Weights of a small mixture-of-experts language model, trained from scratch on English Wikipedia: 10 layers.
Below are experts of layer 2 (counted from 0) of a mixture-of-experts language model. Rows are named router (the router's row for the expert) and show model dimensions 0-255. Each number is 128 + 32 x the weight over its row's rms, rounded and kept within 0 to 255. Numbers have three digits each.
Before each expert's rows: a language model's description of what the expert responds to. This comes from a sample of Wikipedia text that the model never trained on.

# expert 0
It responds to: Mid-word suffix pieces. Word-final or inner pieces like -es, -res, -ins, -us after a stem, as in mix-es, c-res-cendo, Gigantspinosaur-us.
router:104132133068130098155111135072129155115077149163112101159029097138093093152065107144174086148070122139134139138136085077155113118147075143180108108115126103177136109096148107097150120141140152109085162105115139126074117100192130112103155112173179124120151057149152136139134163134162102141110145156114155133146117148168173152041143159104091066203100086154110116116062154166163151104119148091144162119144154063089078166160131147161138130104124110109148154104143133138113120104125174138200120166104138119149099093156112094137071097147123159122100109159143090150126080105172117091108061182104103063159091105197131137158130098047152145145080143173164136106132138169153123171135115138124121152139152070120082124174133155175152100107142101167164183119074140143082217088090117

# expert 11
It responds to: Commas, the, headers. Commas in lists, the after verbs and prepositions, and words in section headers or infobox labels, e.g. "See also", "Record:", "more".
router:100131128068131102154119138070125155110078151159109098157031102142088094159070102149170089153068121135134140143133088078152112113145076141182111102114126099180135109095142109100150119139142152114086165110115142126070119103194131111102155115168177123119150057147149133140133165137170099148106146158113156133143118145170176142043145159105088065199107087155114117122064146162159151101119153092139166121142155060094078168159129145165139128103119111116147154115141136137118124112124172141203123168107137119149098090152115091129068096147122159120101105155142091150125084105176113090109064183104103059155095104197135130155123099045153154146077139173168137109130131171158117174134121139123121154135147070116074128177127153175156096111140104166160183122079138141082217087091122

# expert 7
It responds to: Pronouns and prepositions in narrative. Words after and or a dash in prose, such as in, his, her, around, as, a; also digits after minus signs in tables.
router:102134132071125094160114136072126154111080141160107098156029097135089088155067103145172086149058118134134142142136090078143111109149081143188109100112124103175137105100145111101151121141144147112087167111118141125074115101191128112102157108173182120120149061152152135140137161134171099142106147157114156135145116141174168148042142159106092073202106085154112115119058150160161155108123155090145163118144154062091075170162133146159141133110122105106147154110144137137116122107123174139202121168107138116149100098150113089130070091141121155124092107155139094154123079104168119090108062182106102066158094104192129137159131100045155143146073143169166138107134132173156124173134123135121124153138154073121079124169133157179150099110140104163163185120078141136085221088093120

# expert 5
It responds to: Mixed mid-word continuations. Assorted word pieces and sentence starts (ing, 's, cr-umbled, lik-ed), year endings in ranges like 2022–23, and list dashes in infoboxes.
router:102131131063131098157118139079134151106080152157112097160032098141092096158067105145176088149070121138138143137137084078156110113144075142184103104114127102183138109097145105096146120140140149113083169109119140126069120103192129116102156115172185125119148055151153138136131163131167098143112145158114154138141119141176174150044142160105087070202109088149111112118061151158160151106115149090142161121146152071096076166162132146162141133106122108106148154110142136137118122106117177140202118166106139119149098094150115093132072097146116159122098108158138092154120082104171119089105059181104100065156096102197130133157129099047154143148075144170168135109130133174159121175140119140120120152138153072116078126168135159175150101111139101169166181118074139140086218088090121

# expert 6
It responds to: Personal and place names. First names and place names in lists, credits and tables, such as John, Pablo, York, London, Victoria.
router:117145121182176140142137115103122155082166175128095145068151111125137163125156159089108136131123106135125157181086102140107094171112135105073161110126132214077052202102113110136089163079107097174193095184161131105173156140092119127178150193111134116143110189086098084149127126123104142100126109076152125114130126116081116123174106080151154160094091168134127153140177135118109045200146103135075075104106133146142108163072076109076160118220145124146120127102147064140114126139122100157062152081158130110113101166090119118120134122141104107145144123112136157144105183094116121148076140102120152167066107136138140103111139163108091144101129151148089101116131169104096128075136125109167128125106070150092173093068100117087053209136086162104093130148169190135139134130178130

# expert 15
It responds to: Spaces before numbers. Space tokens before digits in dates, tables and measurements, e.g. "January 5", "| 0 |", "time: 104", plus single digits.
router:103134134065125101155116135078127155111077152161104099158027103140090092159065108142173085150064118134134137135130087080159106113146078142189105109116127102181139111098149105105150121143138151112084164115114143123068117103192131111103154114170179126121147056148152136140136159135167099145106146157111158136145117150175169143045145157104089070201105091161112119123059151160162151105117148093141159117142151063095076173164128144163138132105118108107147153110136138132119119101129177136198125168107136119150101093153113091134066093150123160121099110158137093148123082103172114089107063178103102061152095105193134132159123099045152148145078143178165136112132137174154119170136121134122116153137149071117078125169129155174156097109137110167159177115069140137081217088090124

# expert 2
It responds to: Year and number digits. Digit pieces closing years or numbers after 19/20, as in 19-58, 20-02, plus tokens like two, is, could, November.
router:103132133067135099154112136078130157110079145160106098160027099137091091157067104144172082145071122133134142141133086078156107122146082145186105108113124104172138111099145106101152121144139148107086168116119146128069115103189129110106154110173177120117153059149150127142134162141165099145107143158114156134143115147175172149042146158106091069200101088151112118120062153158161154101116150090143164117142154059092074169164131144158138133104121110110148154107139137136119117109125174137205125167104134117150103093152114090137072091142121158123100108157140092150126077103179115093107065184107105062157095104201130133159127099045152141146075142169169138110131134173158123171136121135125119150138151071119075131175132155172155098112139104166166183117081137141086218089090123

# expert 1
It responds to: Table separators, list connectors. Table cell pipes in sports rosters and results, plus connectives like of, and, was after titles, e.g. "cover of", "village and".
router:101130130066131098154113136074123160112074150160109101157026094135087092153067107143172085151069120134134143134136089079148110115146076147184104104115125102173136110097141108098148121144136154110085164109115139130072114099195136112101155115173179124122150057145149138137135162138169098143107143156110157131142117146172171145044145162108088070203104087152112116120065151163162152105119152088141162115146151060096074170162132145159140125104121108111149155109139139135117115106127175141197126166103134121149096090154112091133067093144117156127095104156140090150127078101175120090106064180104103063158093104195131139156125102048152145144077140167165136108135135174154123170132119137128119152137153073120076124168129150172153098110139101168162183123074138138082219092093121

# expert 14
It responds to: Year prefix 20. Century piece 20 or 19 starting years in lists, as in 20-17, 20-10, plus with, of, and capital-letter acronym pieces like ARVN.
router:107133130065130100156119132072130159114075147159103102158026094141086087155067106143172087146067119132137143140137088082151107114144082145183105106111124099176138109101147105105146120143138150111085169112117142127077117102193132109100157112169179126118152061149149138142136160138168099141107146157115159134146118145173174147044147157108092067201104089156111114118061151159163154104114152089136163120142153063090077171161128142161141135103122108106146157110144137137118121106126175142202121165106136117150100093154114091135069093146122160120099105156136093153121077106172115097106067184106104065155094101198130136156128100045151145149079139170168139109131137175156121174134124134119118151138150075120079129169135150175151098111144106174159183119076139139086222088088125

# expert 13
It responds to: Sentence and line ends. Sentence-final periods before paragraph breaks, heading markers == and ===, and line-ending table pipes or list dashes starting new rows.
router:111115087164093162118159157137173105152098080016157135134174161075114118093151106136083175111128082163168074136167161134129146129150179146148116100163093137119158110098132143110133087149133114127110082098112138110129130191080141135111064142092088109139100128179119151161088166135075158125125134128101090146134112161142123082165152125172107142078151164112146146116133102116151157230096147180141105128101096179111150140120186027156140124129070113132137126100064123092185152159126083129142093125094154152112150122150078193132125177120159139120170174078095186092147144182127165161178108054144163134083172128095084092082099154190164131087156126109171101150124107104162124097160119155114120087075147090170130164102088116093099120126087151081149098115126112104181163118134095

# expert 9
It responds to: Codes, dates, range dashes. Space or dash inside codes and year ranges (ISO 639-3, 2011–2016), the century digits 19, and occasional mid-word pieces in names.
router:102135135066123102157118137082123154111074148157107101160027101141090092155061104141173086148064120136133138138134085077153110112145076143183106108115124099178137109100142108099149118143142154111087161112117142129074116101189133111101153115169173124119148059151152134138135156138167100144110144156112155136142120145174174149043145161101089074201103086158112119117062153159163153106119152089145165117145152064095076170160128147158138137106124108111146152112140134135119118104125176141200119168106137115149101096152118092130067092145123163124100108160136091152122080106171114093106067178107104062152092106195135134156127097048155146144076143175167140106128137173155124173135122139124119153140152068116074127171127162183152097110143104171162183118073140138084220087092115

# expert 8
It responds to: Function words, non-Latin script. Spaces, for, to, the and open parentheses before numbers, plus Cyrillic, Japanese and taxonomic pieces like Cucuj-iform-ia.
router:103130129066134102156118134071134153108079148158103104159029097137091087156069101139181084149068118131136140140136086079152111116147077142187104106114120101176139107095143104101146121142139148109090163110117140125070115101187133111105155110174178125120150060150152132140135163133167100141109142158116156138147118146176172148045144161107093062202104089155109115123064146166164153104118153087143162123143153061089075169164128143161141132104119111111146156110141136137118116106123175139204126162103136118145100091151113092141072093144127162125101109160140090152124078106169119092106066180107101063158093104200131136156130098049150146144082142169162138110140135175161118172137116134123122153132152072119082125169132153172156100107140104166164185119075137139081223089091123

# expert 10
It responds to: Topic nouns, section headings. Common nouns naming a work or activity, such as film, album, game, role, and heading words like History, Development.
router:188133160165105135043105121176109107172176109097150187078179139134180156080155151138140158106173184096111124085126160158124155108105179110075142180121155124137151133178120137157133126124145116128118159119128093136134149135125108137176102092107119137101115148100124132083151079134132179145149112104155070122104147095112113152180095137104163137068163101086130108118175122102058139104150081159144109168133071148202165070072124148094075125122173157121087077173162176141120144137123141096136148034153108127121187140099182209121178123100124108152117122111124115094142131151095118131163177118137131162164169142083141155113151159203108103141152109092056139151127113092088114149108139127112137122151154170155141128103183107140133143164172132137110116152168063134129030209183171

# expert 3
It responds to: Prepositions after nouns/verbs. Prepositions like of, from, by, in after a noun or participle in prose, e.g. "south of", "led by", "winds of"; also direction words (southern, northern).
router:103135130069128097156117137078129156109078149157106100157029104140090090154062105143172085152064119134135143138138086082158107115146081141182104109119127100175139110102145109102149122140136149110084175107112145122069120101191127111101153111170179120118150058150151134145133159137172096145107146157114158139144118139167174147044146157111088070201106086153108120118065153161158151104118152089143161118145152063092078172162129147162137131103118108107149153108140133136118116105126177140200121167103135117147100094155110091129070094147120155121100112155140092151119079103170114088108059182103103063153091101197131132157128103046157144143073140174169138110134138175153120174137116135123121151140152070118077125166132155174151100112135105167158181119074139142085217087088121

# expert 4
It responds to: Measurement numbers, geography. Numbers inside measurements, coordinates and stats tables, as in 1.82 km, 83 mi, 26″N, plus No, million, four.
router:093130134065132100158116138073127155107080151161105102157024098139091090157063106143173087150067119136133139137137084079149113114145080140181106104117125098170139106099143113106148122142138156110087169107116138126074115102187133113102155112170177127121149057149153130141136161138166097145112147158116157133146119144174171149048145159109090069200103085150112114118065152158160150105119149092145161115142152062091079170164127147165140136104122109112149154114139132140115114105123176141204120169105134119150101093150110090134068091145120158125099110157140093150120075106170115091103062181106104063154094105198133136155130096046157141149079142171165139112137135174157120170138114134124118152138149070116075126171128154176154096111138101171161184119076140137087222091090121

# expert 12
It responds to: Table punctuation and separators. Pipes, closing parentheses, colons and slashes in tables and coordinates, plus articles a and the before nouns.
router:099132133066130099156117139076129149111076149156108098159031097142095090157068105145173082147069119132134143138136085074157110118148078143181104101117123105176137107099139111098149119141136154113083160110111145127076115103191128106105152115171176122122149056151154135136135160138167100142110145155113156135152119149169169148041140159107091072203106086152110118119061149158163153106114153092140161119144151063093076169162132145163139131104122106102149155109147137136118121108125178141200122167106134121152100092153115093132068089148119161120099108157139093155124077101176118089108068178105103059154091103196128136156123097045153148142080143172166136108131135172156121166135121140124118152141153070118082125167129153172153094110143101169163187120073137138084222087090121